Weights of a small mixture-of-experts language model, trained from scratch on English Wikipedia: 480M tokens.
Below are experts of layer 6 (counted from 0) of a mixture-of-experts language model. Rows are named router (the router's row for the expert) and show model dimensions 0-191. Each number is 500 + 50 x the weight over its row's rms, rounded and kept within 0 to 999. Numbers have three digits each.
After each expert's rows: a language model's description of what the expert responds to. This comes from a sample of Wikipedia text that the model never trained on.

# expert 8
router:431551484553494428386550515394472451521466453528542424541487407572522501567544535454489575372527435417611569444502484519464471539526520454531406564517446439434444509459551503431568484514506460519540561478505489545544454452472443452558471466476441521439505484515484434557530481430467550469547474514519493480503497487537480480570411471474422454487523453568469557551518455447450467520585447475460456567473524498553540458493462385529546449462625591459500576508429570480476497486458441517470508437442500427512546539549487622434437593431480488464553438519549461439477400550457491520
Words and word endings inside proper names of institutions, orders and routes after of/the, like Arts, Nations, Science, York.

# expert 26
router:428549475506449456427524533464528452503488477530509453599432433529558423544505577504538556461576454460518547488554477518443534516560534420523415590486480442480422588416507609438544528467525432608593498446519553567440463547473499470520479458444500565470533429490479471552550511514479532489585462550524484481451434395566451433542490434445452452483504460515416540498557417477475474452521485482489443471471503450510519489397481484580521506472544475493459531563448530485468544401429476567524503515428468429538561502519418520476518540458464496482590276508497482484483501526440411507
First letters or syllables of a word split into pieces, often lowercase, such as d in dub, l in laptops, ro in roles.

# expert 41
router:451607491504489442489523508398603444522502472518564457575451486555559488525595525494551488463495462424552501489522454576419514579582520493619477553515442456461457489449499555408551556544500466541578572418510528537516500472462505474556476467467465501441482376541426476583532458511430522477596491564563552445426475493579523475562408473466497455489484448488406528550548482473428436478564437499496483533510527442516526413445443433561538496436544541487489540568439549421451576438420501550527518495426469474538583487513423507469456552462505485396525374559516498467458428534481480506
First fragment of a longer lowercase or capitalized word split into pieces, such as res, dec, per(ennial), compet(itor), Se(al).

# expert 32
router:494556485521477509449542559380571420559451504533499428575500475535537491514573527494533556469587458506521570467525504483530569543502557442524455509518410462456434528462495530424545508578540443544555548486533513534539436479404439454559482399477446512429485388516438466596536524465417496425517392503518525451467468487506461474571506499435485440490526413537454583537576410468480405535512497490477512549416483434540497423444467464498504465439597539461461556525427509454435548490469518486566525408490463472563619558562419536487494530523374458495544428555537460440437503519417487506
Numbers and counting nouns right after a/the/his, such as million, thousand, 30, three, consecutive, annual.

# expert 37
router:479504442563433500440512567460558457566445450542555480588475398621553511546570522474525584464553480457578570503522517511470518574553592479537475524523423449459379541474510531456575536530563458522499511474468560562555438455510454420540480473441465573498458479477462462591509453489469521459520448551510485512477425457481484463551484467387438384468529449527459607546509387464459444475565490490437511550420466476504546408453486477607586493465566525438438542581459540457422506470446479552524508410496511444510488499523457525521463519439498437478562441531531501376454505527487474581
Articles and adjectives opening noun phrases in biographies, e.g. a, the, former, first, Brazilian, largest, often before footballer or member.

# expert 19
router:428553500543385478483467466478566402524452490489508479559460509551507460548529520474580545489564481436548516484560466499498557517548514393489485526517389472421433566402525558446539559484552452540572593416509567529484436433526485510507444482472476519498442453496467381579501529479453539399531407478599528511475523435531449480533495477428491499471594423538467539442596438423470442511545438465472440534471495471536575449389453454541482443509539495463408530528480534482398562433445503563559514450447465437503530527553472519453472605449480471474513425566568479468439456536460507573
Nouns and adverbs such as time, all, once, just and much, mostly in sports results, plus line breaks after headings and table rows.

# expert 57
router:475515453549420463443564531490503403540446503509508435496454475532514453600585530480568527386560447440495517450556479518529551565521490460591471562554494486495480529478552585469546515524569444486598552467528564544573475486434458488595474477434506550499472429538485517495575510421427598485531482496524561494428450463615471459590491434463489473450535464576505575537498464455461466520531441510478453542412490454551613421447467473568556436451541555444500534537469584473475503445452437588542587469470419462531529521580462509474484552401454474470549446581582501454461488533446455571
Line breaks following sentence-final periods or section headings in prose, plus some sentence-ending periods, such as century., city.

# expert 40
router:467511543521490395439567561449587436535478484554543413544542472543568443494569540428539503475568473471527521386541454493515547491580581489536453528541473432479461549427576555499568556569579425619641528473495557493483485463489476499507447382431482512431484424526463446581500489455425584478562464560537534506467443483528400457603463496500495481458490497490469618520525478464490489580534494453437513558378474469572479461451496394546513477497574516465494577525441544464449531467441490516462547458471444484491516537546459513525511571410474472464523420522506456462482516506482395518
Closing parentheses and percent or unit tokens in census and geography statistics, such as "(0.1%)", " mi)", "28.6%".

# expert 39
router:455507445503407470377571500440531461547447443511513473541446408500545458555522499447511516432548465457491539435559431584423576537528590404565494515543514478510453550421556541421492485566503441551542526470550515557485456456501478452603441422478513616483521433552437527537548486509492596426530493577486481508436504420564475429557465444433402387476596466559452546477563430491497441454532509490444501519388436447549514414470447441539539471471514509437458544558488547535448531491454473518509539473486487412581514525543450610470440515488483489478550409544528488458510494529486458509
First tokens of lines after headings or titles, often name starts, The, list dashes, and taxon fields like Genus:.

# expert 44
router:469498441522435466489545597502570503522485497511503489558492448549541508581521584433576527482563503477549529471480509586499546543581554433582426571525443476462497554461598582477554557534540447576514553429526501542555504479477449514572470374494458535498506510602483445512526447484412515496554431546494567444477386423528483514538431431458476444465526398609487532554609438448503487539552414412407507510536492500544588463445451481515536409482539554504439539530455573479479491475489408586483532480446483447552547487601467511463465500424447455451460425538501486465422500510498452523
Past and base forms of action verbs and their -ed/-ing endings in narrative, like moved, worked, returned, grappled, raced.

# expert 11
router:469580499508480494420568503491535491522468493525503454543447463504574458553568544488489545481507408465497506494533441584508538511505532473566444581515509473486466615443565560471534535547551424548614509473513529563499500484439444465540475444469520575444570467544518489596598485471500536459527502512593527500458490448543441444507460458483415456472640461486455542548587428481452412423588433490488460530452521444617489459367397456468480458461584536489541496506479520528466519490428458519502563469438388554555544561560487576425479508397504492482526427555582492453451494573477449506
First piece of a person's name, usually a surname after a comma or preposition in biographies and plots, such as Car(ey), K(ane), Hand(ley).

# expert 29
router:487559489586469424433565543465510479571473435502529443592458440536520435544534554486485587477573447446547538469556456578483559571529513440531426523558504451461484571452545554436522598497561436549612545432538539515511455414432422491560478455439501542477465482499504450618562485493438560475483473560577549448442440474523454471549474491454401486473589489561452585500558400504508417464548463481457473551447454438546543469463496498516519508467576543495453601523497529487488572482417432548527560464452444423524533531580472557486462515447428486448545467515585497393481484515466430507
Articles and determiners such as the, this, each, these, a, usually after a preposition and before a noun phrase.

# expert 36
router:477516488539474455451559518471550448506459497496544403516486521508561443534499548411507545465504472440493499500492469494437546572507528470556501536490465478467467528464523531501519549536528492533575547475580552541554401502440469435541469395458478539435482449573475395549591556479469561493537412531534534476489440435500428501513503470436488447458506454586498571547551357482521424452507453403403415533450507509540520477423449483542561432472576588418472608579527570435499549489461471582541549475431482505565587577552462581434448572518459410462550451562509442456431526523443456552
Forms of be and similar verbs right after a subject in biographical or historical prose, e.g. was, been, became, and the words after them, also, his.

# expert 47
router:428557452506464501381589502427534387530500459547516414552481412574514520554536505385488585401565469435554579454532482496492504553497504472532451588572413453465461531515504522500528512550523434523552538417526510513537446502468395464572459430468456506469494475519459447575558489458453542502551470484541478497498434470514430453540470453449485474504535437574462537548528490458468475559565449432485434568429515459559535428498474445573568450489551529500509590542459524413498516506459459484503515447513456428565577545505499550484497555426475440470630450519539477415429403599406492507
Words and final pieces inside names of organizations, awards, media and sports bodies, such as Film, Football, Railway, (Inquir)er.

# expert 1
router:479489467576452404448537559462518473567438477518533477553454447540502451557533548462557524475533434420511492432534485591430505510540528461568441522534420432396433527468560598433523526528585465528495531434547561543592461474501486490518449457461493527471498423510468431527590506500397562439582454546569581465471459444546487422541457423500439467439574499571422595524547482401495466481492481487430512555469491445547502475455505451487539467454563577487471531540440575495479526402493492499518538464404448466542552561523435582426441498405436457443471435528467410465483470506464412511
Prepositions of place, time and extent such as in, within, at, over, during, plus field labels like Location: and Country:.

# expert 34
router:462523529498458449428552538434514451515500473503549461518485442490500494534578452415517549506528420408552499445538514517514581538495563411561471588518488441499468524487529548429499508538530465584526559494559575561490427477447467481613498467398515565460483447546488500515513480457438573415504495551561539454495441481566451457567467472464454427425521465509455527538534416431484552511553466446433422568356478448577512506416441463498500438455552573431446616537431611471464492418487480544502531444478440454491573507589503492495470479469418460497564428614516491482478446494472411545
Wiki markup headers and table-header cells, such as ==Certifications==, "No. overall", "Party |", "Pos.:", and the pipes around them.

# expert 6
router:451555472505518484414543596445556505606432406461511516640501452488517504567490551479552527439505433508557554447511445539450538496524568486545475517570417458430464588502572583453498538589526361580490547485508593538537475454470502463536487504520472569420490411576466416494522499428529557497551416499558511444462454449513435462489456406479457469470543463548506582502628455464436446541518471436452460531447504507585506461449409478544513418506527507445428550568512573444437538500462461613517543483486507499558496515541477559430479548463450432514522410505512477469474495528514496510
Digits inside ages, death years, heights and vote counts in infoboxes and tables, e.g. (age 36), died 1978, 6 ft 6 in.

# expert 7
router:457534472471480447485550582491529456582435516562533455577505471535491423501565537455574507458579409487547540431512502492490520571555523446565434511517445458412452525474540599511573536578538384524499563495487533598492483454527465476598487494483471559512507448569453467593559530456444578430533402521547520449446493452475490486581511441478488489466498463511520591476530466475481432524510432457456468502462493477524504452442518454478536401431576590442420523515445554463511532387418486541495541471481493470529593490560466515430361561479438462415484370551554446484501517514487418532
Single digits and symbols inside multi-digit numbers and coordinates, e.g. 18,7|44 attendances, vote totals, 39°54′53″.

# expert 50
router:460532450494426421433596576457507422535503508559556461559510423508510481522571470462530553440507463469546494473529472534499483526498601522517451552499453451458437511435533540486522579488543447525562531405527555587555449465428475499532472501505496550491490452535506481534522468476467566457545437503521560491485453391575437478600456479499426487456526463506443603570519410408497470503569412448406465528432498426510569436445503437533566441425567505432469532554433522481482538441429462556529514459483435424527557529546461631501443591488454478433561433602561522432469510536480484583
Prepositions and quantifiers linking to groups of people, like by, of, among, various, many, fellow, other.

# expert 54
router:446567486571476420455533482445512504511458473494497489568463382508488459571492632441531573459507443466522583501546463532458599526515516415488490543455498447501420606391533615387514550501519420574579534425565554514548457474494539512549479433481416578450558453517477437538525525509511551488557449556472467465483416410512469456491434418460490407550522440547451558527580420469497406472530473448473491499502525465505538466425469500495551507427555515437473543526482539484460555488436508572560537512411479467508621512506460561506475578415478470513542421523521500488470518527491397481
Species infobox labels like Authority: and Binomial name:, and fragments of technical or math terms such as comb-ine, subs-et, cycl-ic.

# expert 61
router:473510472572381438478587541465564487544431521485501452572451429538491462566537516456568600452550474453555531438496450562483514552550556469544468552512435475473473561468553564449525555497516432604541539486592564538538460464480461444561439456465439520463478410533480482525546489492530550484562420572541558422467410438498489436556520446468453497434525444560491570525554506439420429460507444456421507556482491426484544424429448458534569423493565509461520511509482527432470530480463486586558508450448457412545594569550457580437475536413456453457542458528546458424426430511465470516
Mostly to, for and with linking a verb or noun to its object or infinitive, e.g. passion for, kind to, to join.

# expert 31
router:475492479552497444463523543429507496481481488508526476558510512540503461535587587538514533484555438479542539413589505579476541569525541405474433541560427487422461575382599522416540483520566486546532526506461542580599492411455444514535502446515481561456477444485469471538573504477440548448529430466567542415515459475576497426568474467534425476454546469592502544501574429482485410556526485485471463531438515489520531519395481469473554438448635586450481545532414529524463532496491461567453531485431441474554544531614476552480451534523424449473542439573553430468408487519437463519
Abstract nouns after for, of or with and before to or of, e.g. services to, contributions to, evidence, influence.

# expert 0
router:464520490507415481400586521505492465558454490479554487528471419528500491547521533471577561436561366449605507481597488581529519541508551439520474521510494433444481527449539545459518551532497457574494522461553531552492495421509497444568420478481470530458470453564500409510504483465500589462561414510533517480430452449566510404539476444444451454431573442498426562554549478456478431444560453459404495578436433395538598497482462425547577452451550522423473522539459571422429524472474472507551508456498472454552546535543443577497440559447497468476576454546501507492393491544492431574
The word by after credits, reviews and causes, table pipe separators, and infobox field labels like Starring:, Spouse:, Label:.

# expert 10
router:484503437489486467457538539474556452564495521558540415559467470485564505511521518430537562459521395512503543432584466501472568545574513449542450544556444484491511543443506610498535459528579499599523509446499573551549480513480453436516456476475479541461496488533450448625521504453429555543545472539535536478479497418535430436542452501396494426383619535480518534563560491427459410499577457465483492502488504415567537367451492421499548434454553531439403516488468624480422523504503485575480511465479485439540521499551455516490480545484459518487507386516515464455483486587351482526
Word-initial or inner fragments of common or rare nouns after articles or prepositions, such as Sopwith's "op", "nave", "Surgeons", "km/h".

# expert 35
router:375556448555495424439581516477486443515438447500487455510479402535540484554497552463500560455629403455515565407562503555475570534534539487529405618557498425479486516403512584409508488558514416564622525457524525557519454483483457504520459485456421519477524434504464386534527542452462555486579505548523489462468450447511442488546442446475426463497517486565440565500521422480475453525537466459491407547511492428553566493481478458532529445443529510475494533558438556477501564475494480555506544464429473422567618561526433539440532551471436428457556469564568507478437505505499467493
Sentence-final periods, including those fused with word endings or quotes such as ation., ".", and also closing == heading marks and line breaks.

# expert 43
router:414555478527514500421624537457513421507468497538496409532558446517480503493534491443539581412501428466514515493539507528486505566551543486539435538522463445479472582494575546478505477557592364538560537432481506494544427437407406511580469458475399526516520472492492443514594524435507595457474468524547494491452417436541464532511498442422441520438526458599484517519511383411421468564545471410456453511494534460505582492446499424533543438531518512486489570502447621475484525511498452512489507444475498476525577530546436602461507587433498456453581455571562506461440485467432474520
Final pieces of personal surnames and given names, especially Japanese and Slavic, e.g. Shimizu, Yamada, Sobotka, Lawson.

# expert 58
router:478513528547481506420587508462507477524395499593497419538524447579558423548547577513489550411525444483560536475529490544487524549559566440480445552527498427441480605485549531454514502544618380538580571465524548521522509455464496495556411471486510566493449384513509475533548522462437577449507426577498567537423508420522390399596472470452415449403539413548406530521559446466452505522525440522486463499402446462582523466499423430540519420460565498508433533495474531456515545481461437567483522482469466504493550506495487525451448520515432482445529452555493463469477493545485486562
Periods and commas closing a sentence or introductory clause in narrative prose, often merged with the last word, and "However," or "Although".

# expert 63
router:438501450557447464482609523459497451512444445541537452522489477539542435605565527420526516435523488417593538430540489611472549548584586417551396581524455444453503539437590532476546551523557419550524546444615527529508472393459465523536423472493473509496454463547484450525552480488443537469536389575523579427446427431491476462531493442445490441488519470564476528556569424461451463483569495430407496498479434468547557457448472448497500436438547485502454510539458512446519532514455405512536538461459428466555571522576512541467476520416446453457517447527538466438471477551482446502
Main verbs after a subject or to, often reporting or giving, such as found, praising, gave, wrote, make.

# expert 38
router:493521514570446440477490580455586505546466468528580459561432498529534463526550518441599491514560491467561523484576430508432499540497528500551470592482424493453409532398519594405540545542570439548549558465516555548518452502541472516516469409445478540474486365575393429481571532400422537417591484535556482446450444445509473469569465504484474498479531479599407479513542465469445378497492469502461491517479515425499477453460511454491534480410578529480437523548448571445441538433480487511507550484458471469546546508522421516485427509445407464499528387524502458476461456546444435509
Prefixes or opening syllables of longer words, often after un-, such as ple in unpleasant, com, ab, re, dis.

# expert 18
router:485537488526469418439519535467520439488476500622495454551478503496510429562508564459540528443514456494526497466585411580437493496561546409515448538539512452470431519457576541430465582547487478613554522461548550561509455464477478478509446420400452561465479461559429423570535484476451565450503405528576523478507461410542440503542469449469399468488574456518453569471590425480519483536633414441471442488449475443496577442461455485511494443468592494473486564532498570467474502452431452589548502481482517409502552547532504563484449586516472509440559436575557471467455486517498415562
Subordinating words and clause openers in running prose, such as whether, if, although, because, either, being, without.

# expert 3
router:407606492537478512418535511483512491615488484531562470541502423500608492513521493486561562492520498519527581487514481533440506518564511392525448551453442455470432547462491579477526530545506403560505513390494555577544440433485485464625431463483437506471450459526462470554531526416500559455526463535541549482468479461549418460524447423471404399439575467577439529509542439464507478494532481478435476550462460430591512480451490476534564455416536543413422579546410551458451565449452519600556531505460512488517532521524469563424492564497480484464554440526501500449437413552451410489
Commas attached to the ends of words, mostly place or personal names in tables and citations, such as Clemson, Bern, Pueblo.

# expert 33
router:448545466553476496438485522426544450510468486562440503586470419510524508558543488443512550470549472414566549506555450481445545577535545414551471565533355477508450570427511529447495486560508474606528509422473524556470420476480493488485478417487444537468435445507476453555539461436451528420592488498549467448469443405547439473520442511441465411477589435537419548475574428381507446493609436458477449596472552423534495425434475476525519473455570522449426521575443521472472569478438484576457597473454438454491554530571472502465492523470484469521526430536522449494466496505433507536
Adjectives and nouns used as modifiers, often colors, light, weight or elements, such as dark, light, electric, quarter, wind.

# expert 51
router:405515443506436497434620561421553467561456442504513448528513488522526479567512537482537553431564446432539604489508463513490553497512518443498398538514438472429501528412544595507527541579491434523561546469543559520473535474448496475552475449487455534467510408505466428578549531463457544466584459505468482471404428410460461457492492368498428483455588456541418546536597444482479416467514496460409500570463498413520565469449468444507523472494499478420423548552497599473469498439504469534561574468427472455531595501566521505422538539467476437492585427497471495522437487544448455451
Hyphens and check digits in ISBN and CAS numbers, coordinate degree signs, math markup, and odd byte pieces, such as °N.

# expert 22
router:442564469507469530382524528489548406574477498536512440586534450516537470519557544413540572407526498456515538474521513479468524531549503465528471580574449474479446536522540530468553521565525463554596532456565503564553499474419448477569492446540461538434478488490458445534547508455447557476544475548499508446444479462505467439578480509512470434486555471558484572574532532404483436530585457465468459517430493446540593470486496470588559450499579568479461522586402579441433525451433496608484588485437406494560557569522506578446472512432423485417527446567516437443478427533400451481
Final nouns of named institutions and facilities, mostly School, University, Institute, Museum, Railway, usually followed by "of" or "in".

# expert 23
router:433552422528460439423545516435525477623444481524504442554431425506499499542538574418574637424544440489500588468521525586408515502578524465498440545539483432419461544478581607451488505542505449548486558509548522604525506457470497437544403476493421522424458504528475463534544444435517594475539463522538548463478459472538495436515425427477413454424531451560510541571528456480458431472570491496461478518460480507525559493445494407496555484448555536465488529517430579508491481489433479507587518445485515445475531580509470604452431596415489459486511441492555494466484429522429496515
Linking words inside proper names and infobox fields, mostly of, also de, von, table pipes and commas, such as Gulf of, House of.

# expert 14
router:424559472526527471474502536431498490575490489495486488555501465498523480563515504491510528475568446440536517433533473489479543567526564418462457594515428476430484524476472592475516526526503480541565508439517539515510455433530499510576443498448370541437491383501483469568537501530497587406596477519582530413500472478507473481560527407515488462455540382562469565548531477464469498518546513404426502555459519496571561465499479419485582400390539581458434569569480632432439550454501479508524528494476456445519550534621424512499476486463423475430559374554514472438489450490501476561
Field labels and column headers in infoboxes and tables, like Ownership, Prod. code, Years:, No.:, Career, Personal.

# expert 12
router:432508429530431474456530506437569410552497461532553486578505423521543492533551590411570608401542469459541505482506464554437511510539580448508461554534404426469439552481590559369544489569497429572556511458570538523481496442514413435546431452485424517461454488579509493530562525512460593453519416495581563528431449479528444423488486437445508445438506447522504575494565494405451456503504428488407491520497461484521535497441421445532514391479528542429460569532453543471461501511489476531542559443472496460566560526522454540505464533477452401494512446535555438410489490535487477512
Table pipes right after a city or country in sports results, plus modal and auxiliary verbs such as could, must, can, would.

# expert 56
router:436543479523450458417477591496542447550443474459514500502499429545544524604557492484514562465590485419577551469520518529415549573541525399560397526492444453482398601431592562473566511588509446566530536441515539540481425489476429550515480493530458524465540476527473497531534484425520533473540476472500434486481437417469433450483452461459478430458524483550514581496604424431485476531611460499464459503524545522508539476395469507562538444469531467409462568564479566491506503460443456613543585409458444464515527519562452517417460589444458483516529440546492484438458482537482416514
Opening parentheses with dates or glosses after a comma in lists, like (born, (d., (198, (English, plus Nominated.

# expert 53
router:455530463470444471450534549517596411482458485486531449556473454537508514552581486418528594430569487430489507467569463546500501499577544453529418507533425453477535603423532576454563476502517364579549520504519583607485477444415429473529447413438451517472490460456450439511581449471507568485502502519477508473405480451545510404533475464438467496459511436495432536486538404424507519474500483517479478493540485501517607435483517421551562461529530520482439549576478537466407518424427399524551510495451491480561532531544460600518489592467463456483542399513566456508398465529506454455
Pieces of romanized Chinese and other Asian names and raw CJK or Thai bytes, such as Zh, Wang, J(ie), (Ke)ung.

# expert 13
router:470517455560464475438546533475502479590472471569536441600521466507535460553536553443544584426543436466544546414531500548438517515567558466555447522534472472449452557445571551471526508554542386538506506445530589551535482405502488512550458464530486567501466491545474437531588520462474609499548447561514542486465465445536441402525467464457484457415583525561526622518557492424477486550531450464480511525518476476582598501446499460566530456465569605418452537511455582461427519430433470589563572467481493475542498566540451591435438575480419449454497443509504459433482503548461444509
Place names ending in a comma before a larger region, as in Franklin County, Rome, Kagawa,; also the after in.

# expert 46
router:428591488531448502406563557440557457533505440502499434523498476521475500515510518392489541463497457471529526509515484544477517530560479440554473543546443501438438624499627589482495510567548389562558517473492520542558474443406367465552453486480420522452509424542505484520614479413467532459522461473627499482422477437540435501516462427423445501491560507497493518605593456459463460478549455427456504547501502493547544424443468438514533444462545492508490508500467575503474514504418417525517545489449463506546555518540460574482476605409512473453497388561571510494509459545423480564
First token of a surname after a given name, such as Mc, McC, Co(oney), Smith, H(ubbard), in lists and tables.

# expert 52
router:419531476541481434455532500471469505500497513460478496568446416462474477500455543474542593450570447451490528465492435557543522507528536452515473528463487427498418616472592604466540534524573385522567553408584499526539484434466496520596430439500465577479570508508502439552609515511515574484545508585513501462493448427564432494547464411402454408499548440520446486530532376437470443461555462427514440489485511463530518468454455509492518426467541519462496511509408558498441545486414454538426519520448458435547611549531468562510491584377506508479544399526535500510476447493468458507
Middle pieces of foreign or uncommon personal names in results tables and lists, such as Kne-is-ley, Ryp-k-ema, Iss-ou-fou.

# expert 28
router:478525426506427463454595575463589461566465482519508469584492413558499453584512565488553571380547482426551544457547499554464537495532575467566409539496470448447487548487574524396539553506535472546497531452575526572527487435447482436515401478522453520465455419562458442526495439522511539503546434567532518440480419426544518412540431426413429424481522405563440576593554451461473424493529497463405496500465454485514592476442441426546521506459557556454492513554461538504460515472468456461551547480472462488515527512554480607479427489455468481424520449553520499453432451498492452519
Prepositions and verb stems linking an action or role to its object in biographies, such as Fellow of, supported by, join.

# expert 42
router:435532477576449476459532523481569459527506436541545418544468506556587487574527584434538572404499434468532547506542524556441568497522535428561485631538421448425460568459554546473562562579499462519581506462529522567541467503456480437546485462499488540440467441541451437508540505438498549498554444520524475505468446429526493429494431414402467412465536445580518564525537481424429440512514445442463437502427508488552546481437398461566505464505522532450495577590504595426486541469450437522532543457451508419564532547525472551430501541451474439430559454519511452401469437559492473529
Line breaks ending infobox fields, list items and section headings, plus was or is after a sentence's subject.

# expert 9
router:434547476530496444466573537474562459527439522513498444583506447520500523518538547448543627480582466453505535477541444517472501500530560499500516559587436462425460565491516572464518482580508472594522543472438510526481529432480506473533449483497456524494542501521499399637498474487466561480533451492589489496497455425461483455538417470427446401398561494543542491522498440446504502428590427481482459546436527485592543487468419430464541400448546504473431501510467529518467566483489460611459524404437488468538485592548494615486449532448506499445544382597473474426442414499405495547
Opening or middle pieces of place and club names, often in football squad tables, such as Middles, Manc, Mold, Dunfer.

# expert 5
router:425546486495489483378551533498493349559494501482476454538567378532504517563527517424517656413549435440490562493544545516491496485523502512498509591544444395491421543511524568463541459535518398581545570467567548541503504482449473522563464432524462506483465503488500426517544572475487584475538457497477442456491383444513450487532456481491463437508561443574561560560558492464498456569575446448457470522434536479537559488467461432533546469516554547466503570526422578482488476459462491580450514470428433479575561551515480608491486541416485462503500425558515503437458463514405450462
Last word of team, institution, company or place names, often in tables, such as FC, University, Championships, Inc.

# expert 15
router:387547510547448502400546529474588491580462440514529452513486405521558469528582539433542550472582471461570538520577513515444534522551492414576433562523446400482438589479553618422537465589490436547530555475583484531536423509467419441559411489499475530478525450558475506529525496453476580497510425529458486515471420440522486432510439475432438428486552501545448571523567432453493388517564525499439486510390529481516514517413497439576514471484498513493516576555374574494465500448449480523530508484421484441555584463519456508514474592417507488480524450503482502508467492542466448516
Pipe separators after names in tables, plus colons, dashes and birth-year parentheses after people's names, such as (born, (195.

# expert 60
router:437549455513425416400535526440534449536408452522513474595464495512512478581517507487560521437464462481504516469534457539490531494513536484566420497513446450432411519492579530449562515549509474517535556424531525574503495446453427446604434469507375569452497452603495436568560490431474606481503500524635503491430516423504454388549446406389415471458562471510467483529537464434508460477559485489492443489469496508553557422462437421534514453467503504485481545541447560512433531483415432541467554438455481482513512514573472574414446553478484485405537418560536514461471507495440480504
Given names and name pieces of people, often European, e.g. Jean, Robert, Maria, Guy, Max-well, Soph-ia.

# expert 59
router:448523477518478442441522530460570415538452488584506439585448483491513444485531505494527548470591461465577543502588455520447515549513528417509462509534423418422453591404549503409554479567606452540590507497566516557533488485488453490532443487471444570486418378512471484552553567479464603459556414524542540506482488459499437511514489430465432465435527489554469546501603404462462448505526453487413479488467464480556569466472481463554601404469596519468442588507459546417428544405469454562530531464444441457511505505548460540468451598456469485464508435537520482450480467515495473557
Adverbs and connectives of time or addition, such as also, then, later, which, before, including fixed phrases like see also, as well.

# expert 55
router:444516495547450480364505533475587453520474461480486453572505453596526481531550534449527603461527445477536522453583458504485514572556543429529449543583424429476370542459531505495500475545499459538515472421545584539474447461490421445546503449516482531467451455522498469630540465479434534483632428464493465438525419448514470448543466469453477460480573471517501556574546483512481484553575463485438389529466500426538533446456512442527553442490594519450454593523459557475457530460469451533455494501478491387541586498559521558483491559530391458457524436565565478440483473542426415467
Plural or collective nouns for people and organisations, often military or government, e.g. members, officers, authorities, Infantry, staff.

# expert 20
router:386586472508461471442571504519513422606482425491469458541469458531503494560497578387526563410536447417517563465520526509451528484537527476556470534536425423475498520489553582479524490521506393533577573452519550526540465461466447488562463462531477513394522472525485438514541515505446555490615486487472495450444425444482466422479511424477461497459565471500473514594565432430480454422564436455459496526496434486542586464473479455550521448486518505436437542581471581476519495474460460533488552432493407451581552596525476569480472559410495448490567409556574500450476420603444482484
Capital initials and fragments of personal names in lists or tables, often non-English, like Tom, Eugen, Juan, ovich, Jr.

# expert 48
router:498545403573448466443559608497544486494508460508449423607448447490521495479558497473546544429581487503525551443535486484445566533577487432469471627580452433488467547504542554471588581478494458559528537379491553579531470434423459498558522490463485518413511457523480509607540506459425525484586471499548521468494483459598404465551508473454521439479523437487469511542538497446446408478534445402488527535467522453535507427445458422575562461484553550474445509513433550493457512462413472580489549513489435463540557475573435534478482502452512552411453417549529483420506434497402470549
Middle pieces of common nouns split into fragments, especially before plural endings, e.g. p-el-ican, sc-al-es, bell-birds, farm, gun.

# expert 30
router:476579483580491394409592561444506421513512415550507440522565441511483464572555546492542543472508441491539523501518458579527486550529561499507412612522465459475440530426547492486562522505549433562599541413503594538500481454437417442526505437482491546507496435556526437579527560453505546465501455543542539463504486423582469446571488455487495500473505491551505509546560492464492470582539405477480467565516523474534543465449495427582495421505601495462475630495415529506475564477470458587438541497439479442566568520572465600482511558475426475438513449507560454403432515527440435503
Plural nouns for groups of people or things, and plural endings, e.g. African Americans, students, communities, invertebrates, trademarks.

# expert 49
router:459505450526427466459488496446500429533380463476502435532508464552519418553549519494503564453556393481538548411501485554488527535505604470505473577527471483449434553482546595514507527529575445534578524500507546527535490503510490524569457500474460547481508405476485412511521492507497542495545435507559573525405396500524433445573484409477449441437519490535506593555533484445447523517501463445421453591429534439572576408511450454519578454415530556483495586530518556477494490459506407539555551485477481489529543586531512535505455529435445453469583371574543426442457447615532440482
Line breaks ending sentences before == headings ==, in infoboxes and taxonomy lists, plus It after species descriptions.

# expert 16
router:464573491556492432480536539439524485535446439563548426551419436514573407527543554458569519485593465468550510451515468489472514542529539463522458531497461488507431515455537532466558576509584449526527494449568540512576420424468402445557480417412484527438452467502426483570609499404462556464490460567519558438462442433547488461568455470479449458476541471569453589485565463465426432459559438474438464568487470453540522473408470458580540454455551526465447539538505532429481557484456446555493528473430489446535568512547381526451479518451427481437603467550534443450463528559439439531
Possessive determiners and 's after subject nouns, and coordinating "and", "or", "but" in prose, such as its, their, film's.

# expert 17
router:453522452470422457433571553438572453562467494491567444572464461535482468573529540401546548460524479513510530490527455577468567559527568440505427521543431448516442552422586614498502517546485415560602565470502549591468507540503489491561407443469502558453476390540440473590530459503495567506582444502508481516486434496508482435542447482464471482515537476510484567546597399493421457541521478471455474579470457479546556464394447473538499465491491507423414535540481553513503478439414489547521549479493467409553559563543483566434495556430428481475537421557502478426502516571467398465
Numerals in dates, scores, measurements, ISBNs and tables, such as 7, 2-1, 3.5, plus sentence-opening As and According.

# expert 21
router:451510518517495427459515529465529477632508456506467457519510460490537415496489520491569499480554460464554478508554473529485528540581547461533436495499460421458457534444568645466565563518493400627530591445498529546503499488469460494595428423452462503481524445511476443556554551451455524466517418483557480454495438404536474466529459469467456463474498462515457602517550394464504481552536460427376464514480475460539515399398518472504509395455549507477474541513494575514495549472427466547564516528442485462492599539576437544424484546462402491467536351522534442459456507510443417495
Numeric tokens in stat tables, like decimal percentages, signed differences and tennis scores, such as .409, +0, 6–4.

# expert 4
router:450545497544430499410540607456558453557479466573571447527494479555565482559621538457589592438527449489567553462548471524410531519540495440559429593541415421442492532476583578472564512575490435569514555484596562542496481481442449468572397469531483590464497497539529463570533478482475553431539450535542503480439452448530490431542479501416437417449552468515484539515582443419446453504587481494441454568431510465533548515455477433552591424467503543429471541508488600487473538486496488498521509421477474418555545491570497527497464560453477487497572460537506469496469452500429509527
Pipe separators between cells in sports-result and event tables, plus list dashes, semicolons and closing "8)." punctuation in lists.

# expert 24
router:469558496560481446394530491442513481554516498509502478541447434458558483513524505402486516420594436460502523455597483509421563559539527460609438564489467448517437517468535552471550464581517423553506531426546529604483444487468454453516390398486507572444526423506445513517502457469512553473520513509526476469530471397537495465487458425412409365492550477561435542471556430506510473463589476482464425505381492482571490441435489471530499445488572555468521583537475491506478555480391510534477528521434456437541571511482432570441461546423494527480552406517489459509486452527436406549
Early word pieces of proper names in lists and tables, e.g. Rh-os, C-isco, En-ge, plus football positions MF, DF, FW.